config.toml
n_experts = 128
moe_layers = [3, 4, 5, 6, 7, 8]
lr_router = 0.0035
optimizer = "soap_variant"
Below are experts of layer 3 (counted from 0) of a mixture-of-experts language model. Rows are named gate (a neuron's input weights, with its number), up (a neuron's input weights, with its number) and show model dimensions 0-255. Each number is 500 + 25 x the weight over its row's rms, rounded and kept within 0 to 999. Numbers have three digits each.
Before each expert's rows: "gets" lists some tokens that make up at least twice as much of what it gets as of all text; "mostly gets" lists some tokens that are sent to it at least half of the time. This comes from a sample of Wikipedia text that the model never trained on. Tokens count by the router's weight.

# expert 59
gets: "n", " =", "on", "en", " won", "N"
mostly gets: " won", "n", " ="
gate1:548486472534497487483489523550509473562514428520548553467511437446471481543532541465504535535534535498475531485442494481490495486472500468469471507495541518505545501489492506499524501513462528500504483491524538510486486521518488508476506496472503502517482483512518478479499514476501464495513476530491467479469489494510495514476466514509509506478488526485482540455533488453445497510523476512515498488525479471480534487485525555432541514496514480466469459488522495490498478515502491538496504509476523500472476476502495478492459505496507518523477510506498509502524512459510520459475481522510526525453490492555502524473475478509459509521500500497511517500491482515532535510488498536532514523509462483489484533481520456475496499477460481515493447537476516489468519523510502
up1:472545488496513518514484505466499494462480537469458525513458571491502557518511478547520515513473485528497518507513482474509484494507465527502480504491483493499477530537510512487505517558502519513531510475490475491504539479530482480546503485465485498481509506468491500464491487473514505535490526506492463495529506490540467524536528464531519505519509467502506498556466440512539549495514533509480496526491475521492497505495476448521509495537527520528522542482485525493513494503490540513543502508563493505533499510504465533508468487469501478533527469478476484493516502521467453519532513532461508530513529460469486494539506490476502494488507504477486463488489574483503477541534503500473549478508464491520526488493500480538518478544518529492522508510464507505471485441458486

# expert 12
gets: " in", " the", " In", "In", " a", " an"
mostly gets: " in", "In", " In"
gate1:517506508538493498514531480516496497544507434511488504512518448516518488492517512482452458486515453490535516513521518485457513486484483497503511540490511525467527516459494457528460494474521512482515512505503463485473497512507501511472574475488513526528480504471484462497509475450495517560511521525491555488530532450474483501469494499478513530484419525506501507508544492514487499535463554575530548526499514554510484490501537523469513495486527521503507524502471511496530472470488501527452480465450477507488515524514486491506479489497515489478491484510499514525514476491484499519500507476460483532514485510510492540480521501476468501518486495484537471478524524484476488514522563510451520518515538472485501477486512442520524501462512487506492504507471512471472467474500491
up1:508521485488483499498461471540494466533534494479462540477491550476541499484511458474525545501480492544544495544447470467499537521496514480483495479508447474510490526481468527446487509475479494531502514527465490506474504503485482468508486520505469457503500493495483523525496516468512513495502512478499507531466482500529485511473527466531493502505544436522471500505514541514510516456517447496482468485512496456501501537481507504540558468502518481525524500478506457479519512558497473506465437524521482497484496495496478520528538493482511505497524521529505479519493471517521473489517530529467482508488500480497548520524525488489524551466507517482465461468483480522478535494508494537505521489547473496522513530479520472463478468528520509518532468464533516453484499527481491

# expert 20
gets: " October", " September", " the", " August", " January", " November"
mostly gets: " power", " October", " September", " November", " August", " January"
gate0:484517499520501474499487502503485493462529537436492471547516464527480503489494474501505506526498489509480508461477477516475542548527495509477490507504517501484482482501447532486459514528497502497439495536506493476516545518497480481496503510433533508500503529522514478503443527497468513469548499492510558515442502478491480467473467473508503476469512483491489466496465499501520476571478481456525506482453495540470447461474475495502466478501490499509500520527502506498499493479525530569480530493516516547473483515476498504514499520498508482530489508434482512509459521485538507489491482523539494496468513487483467487537452537486543498487504520458467471462487527499489494509525492460488501473460489464504525478540506523511508499500508491487516493458524473487504534493534537
up0:511511476485486440513537514500486450511509562507514511521525465509522502503510472498505509524534507528486462509457503510483564530521484529531540547526520513502519445509505531521515544499485493510459546491533512489505482458543499518474484494497537514503478517515454494473499491468468545518494511520497494501478489497520516487445498487482517454476527513513507441523469509511529443509482487486487445502462521546518461504504480529545461490490484474544502503479547499501489519479482474511470492479514512512478512551496501475516506497481511501496460491481526499473512480534535508499511492514501490474517511511501467498517456528536468492494495543484505452441520496498531492497578457495470472475459514503523531517499479534505474499511515503520509485476523502468454486527534504

# expert 68
gets: " the", " end", " all", " final", " season", " early"
mostly gets: " end", " final", " early", " each", " all", " last"
gate0:488465505470536470474481525478467507519555541453509484486492520478548486468499512486538494514491490475474527508514512471504505535518462474446479484524492511487509502506442510490478539462511496484456491503508511486543497507518499522473540513492517493476473473506542500526468456497506481468509480489521488494480483433513480503453514528504504471518519518483548494465497506495521521493467531511523499491535524526476526495538484466511488471447492489504512545495487479462474525516470459504434501493464479518496490456449516493531465489522528472538557491474472510485559509510551475466476541513524482507528514504471465516452519482495485517512501476502525530465523489499515480532478491494530476481496472468500517456500517465540473472518516494505470520514507500521496452491493490
up0:505513507474473488500459433522506534493479479534493519511548449481475475535517477493487511514498480509498449520498521513480528469488488535523482475481524510442520507510515528480497483513481521474507471466445469527493500478494468501507503452455499484485504485498504520472473545472502522523493527483511512522567496511491539455517491486504504523495502495461510489531471468525475461529512517486513468490473500516552493500476481551470460509534493510512507487453497514494479469492477531469505522511519556547512528495525478535459540521499458504468458467471505476498477513521484536477515520502515514497506507459498473492540517519519497484531517518508465500514485519515487478501522532497450498505504512536530472498445533524496500537480498504474593516456485483495499544474500503

# expert 69
gets: " |", ",", " December", ":", " 4", " August"
mostly gets: " December", " total", " October", " November", " July"
gate0:455498529558501486502461521456490533452513493525520474541463472507500512482483490489496485505539503456523537556484523525506497484508527484493511520470497515475479491506540516476501505466490515527492502502498533456510464506520517468478500512514519512491513506483503510518464503511508517489485508498514477491488497514532495533464446473512508518498518511514537488472495441458483502554542485523477536484505508552522522526462513532489468459520527519516510555524496480486531505464524517493481476484428531488486496498471512480466517450474533481476518459493528455520481512532471501500503532536504506512482517545518453490551526485498547474525484519467503522465439466507467513505470508502481513493533568492493546495484474489479480483471480488463478492507484517483484524506528519
up0:468504548533516499527492478485541508470470470544479490530492468462530486472504514482523488523515493483506449514492546534548484494519491495506479503530518498485485473500558526497523534480478494507506497508442499481529521491563514489502518446456535529492510478475434530466522488476499521542472496532513521489496492500479474510491477524530520483479509495499524475462524485538495483506483487483478513461478445502509459527507470478492498475525528543535507520553493487509509475502528467488452474456449519481507548510491541504474503507502489498457467480466460477523491487571524505493506487535522470539516527508520464522545524521494474500497540513460505510495497528491524490463504525505513486494483515495484536483475484500461526523490497493543482508509476531508459492517483472

# expert 101
gets: " was", " is", " were", " are", " has", " had"
mostly gets: " is", " was", " been", " has", " have", " are"
gate1:476522492526488535533503505536501478547511494526486509442480508476552512502498497507500479500500508515523491500533476512501495501510501464486546459474497472526515540500518476513521454497533525485491533446550519463511535523553527494450544463457531525524476494523491494485473455470502467533514472554451529501555470494502484496493504477489518555464507503495454535465521516505506457486513476537493552521501482531524509534494543537457519481471501486478539491504500477475484501479539541523520464498520501482522481525483503479479484516500497459491500488489495533510546460465475482535532514534474482512520491511523468523461511471519515501516483485537506477511530471484454511515492526493513526475496474524514497476470478513513477489503467526466531476523525497516462504490509522
up1:464513484530515473518449509553490507482515474491544496466513515509502531473524452470473572545500506510522510502502500493540555504511491502494507496494478456471500488484479500478517476494479500450481512483528500469487528487530508488531514490494485526473518497496518481508453485464517492463515498565474492483504471512497431498518470472516501489490488504504489533494484538498526493496541505520477558512514482526514514502461505500507545510486507499515518521473535453482498503558505515523514474479484502518492512535503497489488479522482541499505484487482469520518495486495520499501527553562480477504505494524473451461498488480508517496478451501518507493506508538514487516490497489519519493492509491485513525552453474504473437439521474572474495467481539522469417502487493498

# expert 104
gets: " by", " on", " at", " into", " under", " through"
mostly gets: " into", " through", " during", " on", " by", " under"
gate0:490487535542545511478497488516486471492526507485506505514460466470487497462486494501483504528510536495519534446522511510538522512511518492488450510481512458486450499496504522486484495513507500493532465487483465490495494438502519525494506512503510541481486519494522502541504542419476465552525480501513484500471495475550459479512429498476508520473489471498486508531505468499511491503500474516501504508511502502485469447539497500500524494478532536508504490459568489465485517478491512539475497540519547500514504506504475511454512501486507491543511527500480496536505498513548531491592523510469497500534540510484493482499469538517505514511449497503477543512474511459496501535493482465528530487501513466519501487497500516507524480543445513482517520495542444494511509527476513
up0:536523549483496466498499463537481500503499513437497508512529491516513498494524493488462500517520488468463490499483525543530503509486481539529481499526524498473520531519499520473518530521461522509509499466502496479519479527533512533486508505495480477503495507503447480516477522487502521503502480505495486449464531495499529458531540553538491513512465552515472490511527511503490463516527489531532537487530484489530517552530448465479475491509527494518527544453520536531499535463538528487486497470519464478506498530532504526530511474510502485468521474486503474496477520463496488484523502506487544494484578478503500557544504502493511478467464477581488493511525513506522487475490536498530486490511504502525545521508484538490478490525436531504494494506536510503514465504487545

# expert 127
gets: " of", " about", " for", " among", " on", " between"
mostly gets: " of", " among", " about"
gate0:550504504494497494480506488468493483488503531485483530527537501517497463479506512492488523549479510508509511514532493477451505477496494498507540477502469491494481472530455542482504496531544520522479490475512454512501494476478470476511471475478508509476511473467518520481466483517465498484526498530492524471472467492472494503450457472461500518479489482523514468518445503476516486499431493504509463497477512501459525503489511514502518472474524516530513519453517520484476535499496526491450508525540448509439509465498454546474490469532474471515482517497473437487490516557526502517497546518488502462503460487516493513502550540522464515512470512517516548423481520456520512496534511517492481520517504460478526519480487468529486501527487483528541510487511479499497488509458487
up0:501480488520523454530488476490517488493495509504437500483520482505505500513492472507499464502532476518497489482477545492492503525505469528447434533515546527459533501492520522497505464484481505507508488515510553453477517503514526522498503510510506486492491532551428512491525457484477482476501504523515494508477523541472521499477553523526529485541487523473523510500520501525484496497509530528510520458515487477531489492495451507543519460509530496485522470532476487539492466511511491469473487506488514455560464515477502481521493543471510475479493496532534517491550495501497453481501459515527515562482508500513514558526474497507525512503546486531501477539561482519509466505480505513505489472526488527474520513504469514474486537462498531505506530483489530531465452511503542